Below are experts of layer 2 (counted from 0) of a mixture-of-experts language model. Rows are named gate (a neuron's input weights, with its number), up (a neuron's input weights, with its number), down (a neuron's output weights, with its number) and show model dimensions 0-95. Each number is 50 + 10 x the weight over its row's rms, rounded and kept within 0 to 99.
Before each expert's rows: "gets" lists some tokens that make up at least twice as much of what it gets as of all text. This comes from a sample of Wikipedia text that the model never trained on. Tokens count by the router's weight.

# expert 46
gets: " New", " York", " No", " London", " White", " Washington"
gate0:52 43 47 34 60 59 60 49 61 40 47 28 35 40 56 56 39 48 45 65 50 69 52 39 28 63 61 49 53 52 34 35 54 61 45 39 55 50 49 44 66 63 56 46 51 57 45 43 34 44 72 45 52 54 46 45 50 49 55 40 69 33 54 57 52 58 49 43 50 61 55 61 52 49 57 67 53 65 43 53 50 63 27 48 42 62 47 44 23 55 63 54 42 46 64 49
up0:67 53 50 38 68 51 69 52 67 62 61 59 48 66 71 60 51 50 47 49 49 57 48 51 43 56 45 53 43 56 37 54 47 41 53 40 36 54 49 34 59 59 59 52 33 45 34 62 57 37 49 44 54 34 61 46 59 64 60 47 55 44 57 60 40 45 45 62 61 47 50 35 50 43 36 49 62 57 48 41 18 33 41 57 50 48 41 51 39 59 44 31 64 43 48 39
down0:41 53 55 47 54 53 50 30 32 43 59 55 55 58 50 53 44 52 43 39 39 63 35 51 36 49 53 40 53 55 64 45 47 66 45 48 31 43 56 29 51 48 61 34 51 43 69 43 48 35 37 52 53 49 61 14 55 52 45 46 37 38 50 64 30 45 60 68 40 54 56 68 53 47 56 39 40 46 57 64 64 61 42 53 47 52 37 56 51 61 53 45 41 58 60 48
gate1:54 43 48 27 55 52 60 46 40 54 56 51 39 49 58 51 33 60 46 60 57 66 43 47 40 39 62 54 58 50 61 36 19 48 47 54 50 54 35 41 61 44 57 50 61 62 48 62 50 55 54 42 59 60 23 44 57 39 41 47 57 37 47 44 52 62 39 65 42 38 63 73 55 54 62 54 47 44 52 38 61 51 56 51 30 44 48 36 39 56 52 55 35 45 64 39
up1:58 40 39 44 57 54 65 42 67 55 61 40 61 59 31 60 62 40 39 54 57 50 52 46 45 52 37 53 50 54 45 62 42 41 46 33 52 40 41 42 55 51 62 66 44 50 68 47 63 37 44 58 48 45 36 50 36 40 43 39 68 33 37 45 50 58 50 39 69 48 53 55 56 51 42 67 46 44 63 40 27 57 58 60 57 58 49 49 51 41 42 49 75 35 38 63
down1:44 66 53 67 47 54 48 71 35 56 48 47 42 62 38 52 40 49 61 37 58 63 41 39 61 81 39 52 60 38 50 28 51 48 67 40 45 57 39 58 34 28 62 47 53 47 57 56 48 55 53 49 66 51 50 40 49 30 37 49 50 60 47 35 56 54 49 55 41 63 64 69 62 61 48 58 60 55 59 44 63 52 54 60 54 57 49 46 62 48 52 54 53 42 45 35
gate2:63 30 43 32 28 48 66 54 71 42 47 41 41 49 48 43 45 36 52 62 52 72 59 47 45 56 44 48 43 46 43 43 65 58 47 43 47 54 51 58 59 39 62 54 34 53 69 54 52 48 54 44 63 56 48 50 52 65 67 65 58 50 51 49 40 55 47 24 31 49 44 54 32 38 55 51 42 42 41 40 57 63 38 44 39 44 45 41 46 47 55 43 40 64 66 57
up2:65 50 45 40 44 38 50 51 66 36 50 49 36 56 58 52 35 37 52 62 45 54 60 41 45 50 38 47 32 43 44 43 68 65 46 51 44 69 43 50 59 51 48 52 34 35 61 42 54 41 52 37 54 37 54 60 56 75 71 72 57 49 61 56 46 59 40 38 59 62 47 56 36 43 54 49 56 48 36 58 58 60 38 49 59 54 45 47 43 53 47 31 70 44 60 37
down2:48 43 57 73 57 52 65 56 38 67 49 34 55 53 43 46 39 46 42 55 60 48 58 51 44 43 56 22 44 42 28 62 42 58 69 36 56 55 64 48 41 60 55 58 52 55 59 33 49 57 64 47 54 58 58 66 41 63 57 54 47 33 57 37 63 56 43 58 55 44 59 52 51 45 54 58 42 57 48 36 51 52 41 45 46 67 80 44 54 37 55 44 57 49 63 55

# expert 54
gets: "%", " season", " League", " Cup", " round", " election"
gate0:66 42 58 49 46 24 62 42 46 47 44 46 58 59 48 39 63 55 57 59 58 34 41 51 45 46 44 46 67 55 37 47 76 50 35 45 53 45 39 46 55 44 37 63 37 62 40 59 51 37 50 55 61 45 45 38 44 32 53 67 38 62 50 60 47 56 60 53 50 63 34 54 35 33 43 47 60 69 63 36 59 55 52 50 62 58 56 34 37 47 49 41 54 53 52 67
up0:43 61 49 53 48 63 35 45 52 55 48 68 32 38 48 57 45 41 34 58 38 54 45 49 50 54 48 38 71 34 48 61 44 53 57 47 52 45 61 68 57 36 60 35 49 37 51 43 47 64 55 52 58 39 47 57 69 55 49 48 71 24 27 43 46 48 44 48 53 39 54 50 43 49 55 60 58 41 46 45 60 47 71 67 43 31 48 52 41 54 48 66 45 35 47 59
down0:50 50 35 49 44 54 63 51 42 35 47 57 56 52 49 43 61 54 63 50 53 44 50 49 46 48 58 51 48 41 57 29 44 71 49 48 59 49 51 56 39 43 73 40 43 49 64 50 22 39 34 47 41 72 50 53 44 29 50 58 49 57 41 31 39 48 54 43 62 38 53 67 38 57 58 55 41 40 45 59 43 66 56 55 48 33 44 73 53 54 54 52 38 63 68 47
gate1:48 49 40 67 31 41 49 57 49 58 60 54 55 58 41 62 52 60 47 63 47 59 51 24 41 53 34 42 47 48 57 67 58 47 38 46 51 51 26 49 24 41 41 49 53 42 55 50 51 42 45 49 52 62 32 60 49 31 59 57 51 49 34 28 49 58 54 55 49 55 46 61 36 62 45 62 47 54 44 28 63 47 36 41 43 50 51 61 54 65 56 72 40 47 56 57
up1:53 39 58 52 41 64 50 38 60 43 26 50 43 48 59 38 53 54 51 37 60 47 55 67 52 65 57 44 33 48 49 31 44 45 61 41 36 46 63 53 53 43 56 46 25 57 58 40 35 50 50 53 52 72 63 52 26 68 48 46 42 56 49 60 41 63 48 51 52 50 51 52 71 39 72 43 55 55 33 59 48 57 59 56 48 50 36 62 40 49 54 34 41 46 48 55
down1:42 37 83 55 51 48 50 43 52 53 55 70 50 51 55 49 42 68 41 45 49 58 64 58 63 40 61 54 54 56 35 47 49 62 63 64 58 62 32 37 31 66 50 46 56 50 62 47 44 59 51 49 46 49 48 27 50 42 51 52 68 61 61 57 30 67 30 50 43 42 50 56 51 45 49 45 55 49 46 55 58 60 38 32 59 53 48 48 56 27 51 48 41 56 53 49
gate2:52 53 56 46 57 45 47 61 52 57 53 52 64 60 45 60 44 51 48 41 47 48 53 40 44 41 43 42 38 48 48 40 55 39 36 68 44 67 46 59 67 53 51 45 47 47 73 50 48 72 43 58 54 28 55 39 47 44 42 52 58 44 57 39 42 59 46 62 28 33 46 48 32 52 63 46 61 59 44 51 78 47 81 44 44 55 49 42 47 60 57 44 39 64 63 60
up2:61 59 50 46 61 38 45 52 48 34 59 59 45 73 42 54 55 45 53 46 45 62 47 49 56 41 39 52 58 41 37 45 54 58 60 49 34 69 59 65 52 45 41 30 34 54 47 55 50 61 44 66 60 48 44 41 60 31 63 63 42 33 36 37 56 41 45 43 47 66 47 65 45 69 43 57 44 53 63 59 50 48 56 57 28 62 49 38 57 58 47 44 33 58 52 68
down2:44 71 36 42 59 48 71 39 37 59 55 45 51 49 55 53 55 53 70 52 36 41 44 65 60 40 52 33 50 51 55 42 47 31 52 58 45 67 46 70 43 54 62 43 37 58 38 57 63 67 64 64 43 48 52 56 47 42 50 49 51 59 55 44 54 46 49 35 46 62 62 54 40 72 47 42 40 37 57 39 49 55 49 55 43 44 47 74 47 38 35 50 38 35 36 52

# expert 32
gets: " all", " out", " part", " All", " end", " long"
gate0:65 51 59 56 58 34 64 56 38 48 40 49 43 60 49 35 53 52 51 36 49 50 51 38 51 53 43 36 72 43 56 34 77 55 50 42 71 52 50 42 46 42 51 53 43 47 52 36 43 40 52 34 73 49 57 47 46 34 35 44 43 60 39 40 52 51 67 52 39 55 65 57 52 60 59 58 47 56 32 37 44 77 56 43 52 51 54 47 70 48 57 49 60 50 46 35
up0:42 61 51 64 56 66 46 42 73 45 57 63 59 40 48 57 40 64 44 46 36 56 45 56 56 48 43 53 58 50 50 83 47 40 40 43 47 76 26 57 43 58 52 61 68 48 65 46 47 50 48 53 44 71 49 46 44 54 61 41 60 48 45 60 58 41 43 48 39 37 40 46 32 55 45 36 57 29 51 54 40 60 55 50 60 54 45 52 39 51 51 61 57 64 51 61
down0:62 45 38 47 46 47 58 42 38 38 73 48 48 48 68 50 65 39 35 59 48 49 58 55 70 57 64 51 53 59 60 61 44 54 56 64 51 60 26 56 49 66 65 49 47 45 37 56 34 40 46 49 55 62 58 57 34 62 54 36 47 45 52 46 43 60 42 33 31 28 52 54 34 55 46 64 51 52 49 53 56 41 54 48 47 54 48 35 40 45 54 31 35 65 43 51
gate1:57 61 59 51 57 44 42 51 61 41 38 36 46 44 46 29 56 57 54 48 62 49 52 48 53 66 61 59 68 51 54 69 63 49 30 41 47 27 63 53 67 57 61 67 51 49 44 48 55 53 56 63 56 50 54 45 42 49 51 54 61 42 57 48 52 29 60 39 47 37 32 57 40 19 63 57 45 43 59 40 47 57 68 50 41 38 50 41 56 44 58 51 43 56 66 59
up1:57 46 74 37 59 52 53 62 65 67 24 45 51 45 55 39 50 42 67 44 47 44 52 41 49 55 55 42 48 50 45 53 41 42 52 33 35 53 64 43 69 63 55 63 35 51 57 60 57 51 47 47 42 42 53 55 62 45 61 36 42 44 50 55 37 64 37 61 51 45 45 51 55 45 51 28 46 36 41 58 43 45 61 37 53 63 66 47 53 54 53 53 54 24 37 33
down1:45 50 44 68 43 50 54 51 33 49 58 46 60 63 48 71 61 47 56 52 73 46 73 46 52 59 45 51 54 43 57 49 45 38 49 37 41 48 46 52 40 35 58 40 40 64 72 36 61 48 51 43 43 43 38 60 54 70 53 61 57 46 60 36 36 45 52 45 44 58 37 59 38 54 50 59 52 33 21 61 52 59 47 39 59 43 67 51 49 52 53 41 43 38 56 65
gate2:39 68 46 52 56 62 51 49 45 47 56 51 70 43 49 35 64 30 49 39 41 67 56 59 46 46 32 34 63 61 65 44 55 52 65 44 28 51 42 37 61 39 58 36 42 46 70 48 52 59 40 51 53 47 55 37 65 59 52 46 66 31 46 44 59 48 58 46 61 49 59 47 45 66 59 51 35 33 35 45 50 53 45 39 43 37 50 39 57 58 46 50 66 55 43 43
up2:58 58 46 54 74 57 63 55 36 45 60 56 57 33 68 54 52 63 49 45 52 55 38 71 50 39 63 53 57 67 67 35 55 54 43 34 34 50 44 46 61 46 68 57 49 45 60 62 50 66 34 46 64 28 62 48 59 46 48 44 46 40 36 52 71 37 46 53 41 50 56 37 41 46 43 53 50 47 44 40 42 42 54 37 46 60 57 37 47 47 37 62 49 47 43 40
down2:63 57 46 56 63 39 47 41 57 36 48 46 46 56 58 60 26 69 50 38 35 50 56 52 51 44 40 78 52 46 49 44 47 41 67 24 57 57 41 33 54 59 47 71 39 54 58 58 37 38 59 58 46 44 63 61 60 37 40 34 43 63 51 51 43 57 50 47 55 37 60 42 41 44 41 56 52 53 48 53 59 67 45 61 56 66 40 56 52 57 47 63 46 61 46 56

# expert 88
gets: " for", " two", " one", " first", " other", " his"
gate0:54 62 31 43 42 57 42 60 54 47 39 44 55 48 45 40 50 36 60 65 55 57 46 60 36 68 51 73 47 37 45 63 53 46 39 53 55 52 32 44 35 51 46 42 50 55 43 36 31 48 59 52 53 53 61 49 43 62 27 71 60 39 35 41 49 42 48 50 68 43 58 53 55 30 30 57 64 56 62 50 71 55 43 52 56 56 52 46 53 63 48 52 58 53 35 48
up0:68 48 40 54 58 49 52 56 54 46 57 51 34 45 43 49 42 54 47 62 31 42 53 42 68 33 48 55 58 52 81 56 41 46 62 40 64 70 37 72 62 40 46 42 55 59 46 58 69 38 48 54 41 38 60 49 48 35 33 40 60 52 34 32 60 48 45 50 47 55 53 44 52 58 62 55 51 39 28 38 55 58 50 56 56 39 54 46 55 45 50 48 45 49 58 70
down0:59 49 49 61 35 42 46 46 50 48 60 47 45 41 55 54 47 43 28 51 29 44 63 33 45 49 56 48 40 48 57 38 29 50 44 43 45 58 39 37 44 34 36 65 61 41 50 36 55 46 25 43 60 51 61 68 55 63 46 64 29 43 46 56 47 49 52 58 51 57 55 46 51 49 59 61 67 49 31 38 68 62 47 34 64 48 47 62 48 36 55 40 47 60 46 45
gate1:70 42 57 57 41 47 50 47 41 50 36 42 41 40 54 65 35 51 59 38 49 45 48 44 47 48 43 67 62 52 46 50 44 55 47 75 50 35 40 36 54 60 47 56 61 37 37 66 48 76 63 65 56 48 32 51 53 54 57 55 39 47 51 40 39 73 59 43 44 68 60 49 51 49 55 59 54 45 66 60 36 49 49 41 50 38 67 55 59 52 58 38 36 58 49 34
up1:68 33 45 61 52 52 51 59 48 51 40 40 48 57 44 63 61 73 63 55 43 63 37 48 26 41 36 64 42 51 49 52 41 50 45 42 42 42 57 38 60 55 61 54 68 64 58 56 55 52 40 54 53 60 48 51 54 60 51 42 39 31 40 47 40 63 56 55 47 48 66 33 50 48 65 48 57 29 65 57 27 68 41 55 65 45 52 46 52 63 36 48 45 49 58 53
down1:52 45 49 63 53 53 46 41 46 48 31 49 34 46 41 69 58 58 62 48 61 57 41 45 61 62 55 41 51 38 63 30 40 57 46 40 38 45 61 51 62 47 47 52 50 41 45 48 49 73 58 61 40 53 56 77 48 70 39 47 52 59 43 59 36 81 44 40 41 62 67 54 41 67 40 52 49 49 58 34 46 56 41 51 49 54 56 54 62 51 58 43 58 42 45 39
gate2:49 57 43 64 39 48 48 67 44 58 33 42 58 58 53 59 50 39 59 43 51 25 39 46 30 69 50 58 55 47 52 51 70 55 45 58 63 41 37 54 48 50 54 56 53 56 50 47 50 53 46 50 56 30 44 50 52 65 66 67 52 48 29 37 44 40 46 39 46 51 61 67 58 53 74 50 56 48 52 56 79 52 41 44 54 48 45 45 52 51 61 42 44 36 30 40
up2:52 51 38 56 34 43 38 62 46 54 30 67 67 39 43 49 39 40 46 26 41 27 53 57 42 72 48 53 55 43 52 46 44 68 56 57 80 48 50 46 54 42 53 48 57 54 48 43 51 43 51 29 75 52 55 59 60 64 51 47 38 49 47 49 52 51 46 34 47 49 64 62 49 53 51 42 54 64 66 61 57 55 41 51 49 39 49 53 45 52 52 29 46 57 56 42
down2:49 42 35 53 52 66 40 65 61 61 53 55 45 78 40 64 42 53 63 46 58 45 35 42 54 55 63 39 61 59 46 52 51 47 63 47 38 69 53 50 51 48 54 42 57 44 49 55 68 57 36 49 44 57 61 62 59 49 51 60 50 45 59 52 39 45 46 61 70 62 32 60 48 49 68 39 59 69 62 38 51 48 64 69 56 53 51 52 77 45 47 53 58 54 64 49

# expert 41
gets: "==\n", "In", "\n\n", "==\n\n", "===\n", " ==\n"
gate0:65 63 52 51 46 44 49 49 54 34 53 50 53 37 44 25 37 47 48 36 44 37 56 37 69 59 46 49 39 63 45 37 43 37 60 49 49 57 41 43 47 57 35 63 49 53 80 46 56 49 62 55 58 40 44 49 62 54 35 59 55 42 52 51 36 37 68 47 38 42 58 55 68 62 45 50 53 58 45 67 22 44 44 62 55 53 48 42 49 41 60 53 54 67 56 47
up0:23 46 47 47 52 62 45 44 49 48 50 49 33 37 61 47 43 48 58 53 54 33 39 53 59 33 81 58 45 62 45 48 44 57 49 30 42 59 61 58 51 59 55 47 39 47 44 60 53 49 42 48 66 52 40 48 47 43 48 54 66 82 35 65 48 58 53 50 43 40 44 55 44 45 46 47 61 47 51 46 55 46 67 40 47 62 55 27 63 42 52 37 54 62 57 40
down0:61 57 45 57 40 45 50 58 46 41 54 52 50 50 59 44 41 47 58 58 47 52 60 45 49 57 40 53 42 57 70 65 50 53 40 67 52 59 46 40 53 61 45 37 58 49 53 64 44 52 17 51 52 58 59 63 47 43 70 61 54 34 64 61 43 60 56 40 47 47 60 52 31 60 52 29 35 61 54 60 75 57 56 35 53 38 72 59 52 46 61 47 47 55 52 68
gate1:54 49 46 42 74 59 42 56 51 39 67 51 43 49 61 49 56 62 32 50 56 48 56 51 35 41 34 50 45 63 47 45 56 63 33 35 39 67 48 54 56 47 45 12 47 29 40 61 44 49 51 53 41 53 40 45 36 54 56 47 48 23 55 37 52 59 34 56 63 44 59 53 60 52 68 42 51 57 47 49 54 45 58 49 37 45 62 57 44 58 50 53 53 61 41 43
up1:44 57 56 45 56 49 60 60 39 49 61 38 52 53 62 62 69 43 59 66 48 56 52 80 52 63 64 34 57 45 36 61 55 50 31 49 49 31 47 43 57 59 38 53 61 44 38 48 45 40 47 51 58 50 54 46 43 44 52 50 41 41 42 52 49 51 64 57 42 33 48 45 56 38 60 65 36 33 36 61 36 52 43 46 60 38 48 46 78 59 46 44 51 34 47 65
down1:46 45 65 52 60 63 57 53 54 43 46 55 61 58 41 51 50 49 62 46 46 54 56 46 30 51 35 64 53 36 50 52 59 50 23 29 43 46 45 41 56 49 45 51 41 63 46 48 49 50 58 55 49 48 40 43 30 62 42 52 38 55 30 31 44 48 60 53 63 51 48 53 50 54 59 61 36 41 66 72 39 67 58 43 49 53 64 53 32 62 40 29 68 53 46 39
gate2:71 46 46 65 56 49 52 66 55 43 64 55 55 38 57 48 59 51 57 38 33 46 40 42 50 72 56 70 28 41 61 27 56 33 41 36 59 37 43 54 58 65 57 47 59 48 43 42 48 52 57 64 55 63 57 49 65 54 43 48 44 48 55 43 47 51 55 37 44 63 62 53 48 59 40 57 53 57 50 63 29 52 48 49 60 55 57 57 27 46 33 42 43 35 52 50
up2:50 47 57 54 58 60 55 50 57 49 42 51 58 48 57 26 55 31 38 61 41 55 55 34 55 49 55 64 39 53 43 36 54 32 38 56 44 42 61 48 59 29 28 62 60 67 44 79 53 40 63 52 54 43 70 47 53 51 45 38 31 59 57 57 47 44 51 58 50 59 38 54 55 64 47 36 63 52 57 65 54 53 47 56 63 55 53 46 50 53 30 49 49 33 42 50
down2:57 51 48 60 47 46 57 65 55 52 48 50 41 52 48 44 55 52 43 49 64 48 46 73 59 40 52 47 37 54 59 40 24 48 53 32 46 42 51 72 54 36 45 49 46 51 51 63 64 39 37 61 44 50 64 52 56 50 51 58 38 52 48 40 51 59 34 47 57 48 49 46 60 41 47 48 30 41 52 47 50 67 43 69 62 66 22 57 79 60 64 48 53 41 44 45

# expert 24
gets: " W", " Br", " Qu", " C", " United", " Me"
gate0:51 35 53 61 67 43 46 36 49 52 54 53 47 58 63 35 51 49 66 47 56 72 57 52 44 48 44 46 55 39 54 59 52 41 57 69 40 53 60 56 40 69 58 47 31 48 44 37 37 53 71 46 48 39 53 46 58 42 65 44 34 33 49 51 43 47 56 48 62 53 66 61 47 51 64 42 41 47 46 46 57 59 53 72 51 42 49 59 52 42 25 36 49 42 76 52
up0:57 63 67 44 57 65 75 40 36 55 73 56 52 40 46 37 54 64 53 42 24 54 45 53 47 39 61 48 34 65 51 48 50 58 47 53 54 41 57 39 51 45 31 40 60 54 42 61 48 38 61 38 38 58 46 48 52 56 42 52 48 25 54 43 49 52 59 39 58 50 62 47 47 69 61 45 61 38 57 55 42 44 56 46 65 61 56 38 40 46 51 61 56 50 47 28
down0:55 36 50 60 49 44 56 55 39 42 53 53 38 47 52 47 42 37 52 48 65 57 56 53 54 44 48 46 53 58 30 55 42 63 60 65 69 50 56 35 49 32 17 50 59 50 45 47 33 55 45 71 33 58 53 67 32 48 54 44 41 46 42 61 42 49 61 55 42 46 57 65 42 48 42 59 54 53 56 36 25 53 62 49 46 37 35 52 40 35 42 54 54 65 59 55
gate1:55 48 45 48 42 67 46 50 44 36 64 41 49 35 53 41 35 61 49 53 20 57 43 53 48 43 39 53 62 54 39 42 43 57 47 62 43 41 50 52 48 50 77 49 57 54 59 52 37 47 54 52 37 66 71 52 47 37 50 60 48 59 42 51 43 57 78 59 45 49 46 53 43 59 51 64 46 69 47 35 36 43 48 46 33 52 46 56 57 54 69 57 72 60 36 55
up1:50 45 57 57 40 48 54 59 52 42 32 24 51 62 51 44 59 36 56 58 50 51 47 58 30 62 57 29 72 61 46 37 43 53 59 60 38 59 58 63 53 55 35 52 30 52 55 52 34 54 58 40 42 27 49 51 65 62 55 46 41 51 58 51 65 43 50 42 35 57 39 41 59 48 61 57 61 56 42 67 32 46 50 53 42 31 44 53 56 57 60 49 45 64 49 48
down1:38 54 51 58 61 43 62 57 37 48 60 52 58 47 39 35 62 72 65 32 49 33 47 41 68 30 45 34 52 58 33 64 59 45 47 47 43 52 51 39 55 59 53 35 33 53 44 47 49 41 54 44 42 56 40 26 58 53 45 43 27 56 44 48 55 50 46 47 52 41 55 48 50 61 57 55 49 52 59 58 58 24 53 55 56 50 52 64 43 28 57 43 56 63 42 61
gate2:44 45 51 46 57 55 81 38 56 63 56 54 70 53 58 37 70 51 49 51 58 47 51 36 70 34 67 56 27 53 53 49 49 61 43 42 53 45 40 64 48 49 41 50 53 48 44 44 45 43 32 42 54 57 48 46 48 46 59 35 53 68 57 43 64 33 59 33 36 60 53 42 42 44 57 61 39 67 48 38 37 53 40 49 50 59 58 49 62 37 43 52 57 55 44 66
up2:47 57 70 53 37 55 51 62 33 46 51 45 62 45 62 51 45 43 58 41 58 69 40 53 53 52 67 30 44 64 32 43 42 53 53 36 45 40 34 63 57 49 50 37 33 49 52 59 60 36 47 41 48 42 52 45 71 57 54 31 61 58 62 45 38 51 42 45 56 49 40 51 48 48 66 56 72 59 49 62 48 50 41 45 50 34 58 49 45 42 56 49 62 48 21 52
down2:31 43 44 46 54 66 63 43 53 59 47 47 38 72 53 47 39 26 43 43 51 53 33 56 49 66 63 38 34 41 54 64 55 26 38 52 55 45 29 51 50 40 48 52 59 47 39 52 51 50 56 36 50 51 43 46 42 57 42 42 41 31 49 57 45 60 54 43 53 50 57 61 52 59 55 57 60 54 62 65 76 59 49 60 63 65 36 43 53 53 60 40 55 45 51 67

# expert 50
gets: "1", "2", "3", "0", "4", "5"
gate0:43 53 58 61 57 33 46 53 76 70 36 33 45 57 38 49 68 48 41 44 62 48 62 47 45 69 61 50 43 60 58 53 51 63 53 40 53 55 39 41 58 57 31 66 53 38 53 39 59 65 47 47 41 44 44 36 63 40 55 42 43 55 43 43 47 57 45 43 48 47 67 48 55 67 53 43 60 44 46 37 39 47 55 47 48 65 32 37 26 58 50 42 35 52 46 60
up0:47 52 63 36 62 47 56 50 58 54 51 36 57 48 47 49 59 53 29 34 58 47 54 63 50 74 60 67 43 51 62 66 49 34 53 54 54 59 46 57 48 52 59 45 73 61 31 53 50 40 48 44 42 53 22 37 62 39 49 46 56 37 50 51 51 64 58 41 42 55 56 59 52 64 33 52 36 34 46 53 41 52 43 62 57 59 49 55 44 48 39 31 48 38 54 68
down0:47 46 50 49 56 55 58 44 41 53 72 52 50 69 32 46 47 72 65 34 54 61 58 62 50 46 35 52 56 46 37 38 69 49 41 40 50 43 40 56 44 52 62 65 57 30 48 45 39 57 48 51 43 52 46 45 49 51 38 58 56 41 64 50 58 67 60 16 47 57 43 42 60 50 66 48 50 45 35 41 53 52 51 54 42 57 33 69 66 52 54 40 44 59 43 47
gate1:42 44 66 52 53 41 68 46 56 61 27 55 42 55 45 67 26 55 42 52 48 37 63 57 48 64 52 47 50 61 69 51 43 57 48 54 66 50 46 20 32 53 42 50 48 45 53 61 51 37 63 48 75 61 43 54 54 50 53 48 36 45 59 37 38 53 29 50 38 53 62 46 48 54 58 41 39 34 53 43 45 49 48 48 41 47 55 43 51 58 54 34 46 49 64 33
up1:48 32 48 62 55 47 38 48 45 39 39 56 48 40 40 51 60 59 64 51 33 40 38 61 62 44 61 38 54 48 46 34 54 70 45 53 39 61 63 56 52 34 63 49 47 57 36 62 52 38 36 52 42 39 41 28 54 53 63 55 39 48 52 69 61 52 49 52 49 41 40 39 43 48 37 52 60 74 53 53 58 48 57 67 75 55 47 60 51 47 56 70 48 45 39 54
down1:59 47 35 36 58 33 59 49 44 37 30 60 53 36 49 65 73 44 56 44 36 60 50 39 46 54 67 60 57 40 31 47 34 60 45 50 58 48 46 49 40 48 49 58 49 38 39 52 38 53 53 35 49 37 31 33 38 34 57 48 48 54 42 49 54 60 30 53 55 64 32 45 44 61 50 57 53 40 52 59 55 50 40 52 53 42 51 59 32 50 38 38 57 55 51 69
gate2:47 44 53 47 35 49 63 51 55 29 58 69 60 57 35 40 28 52 51 56 48 68 74 48 48 25 47 55 61 49 41 47 54 26 42 42 56 58 31 50 69 45 68 48 35 58 59 42 45 50 41 51 59 36 67 58 53 58 56 51 58 49 44 44 40 44 41 48 43 52 45 53 45 41 65 37 53 56 56 56 42 40 50 49 61 61 50 37 54 51 56 34 58 57 36 52
up2:64 58 50 66 71 50 52 28 52 36 59 65 71 39 42 49 37 35 61 47 52 59 43 43 77 43 44 47 37 47 39 53 46 58 41 50 42 43 35 61 48 65 72 42 66 44 50 35 53 42 47 46 31 42 65 46 43 66 48 43 62 52 41 49 47 45 51 62 45 45 52 63 57 33 56 45 37 46 66 54 44 52 56 45 47 55 46 49 56 61 44 56 44 54 36 55
down2:20 56 50 50 55 33 47 54 59 52 52 58 44 68 55 62 41 61 75 38 57 55 61 49 48 46 43 54 51 42 48 40 45 33 48 32 59 54 53 54 61 60 46 58 38 35 37 48 49 52 56 48 66 39 59 48 49 47 54 59 73 57 35 46 57 60 49 54 52 40 55 39 52 43 45 42 42 54 33 67 42 41 34 29 53 44 41 38 47 71 56 45 56 43 58 64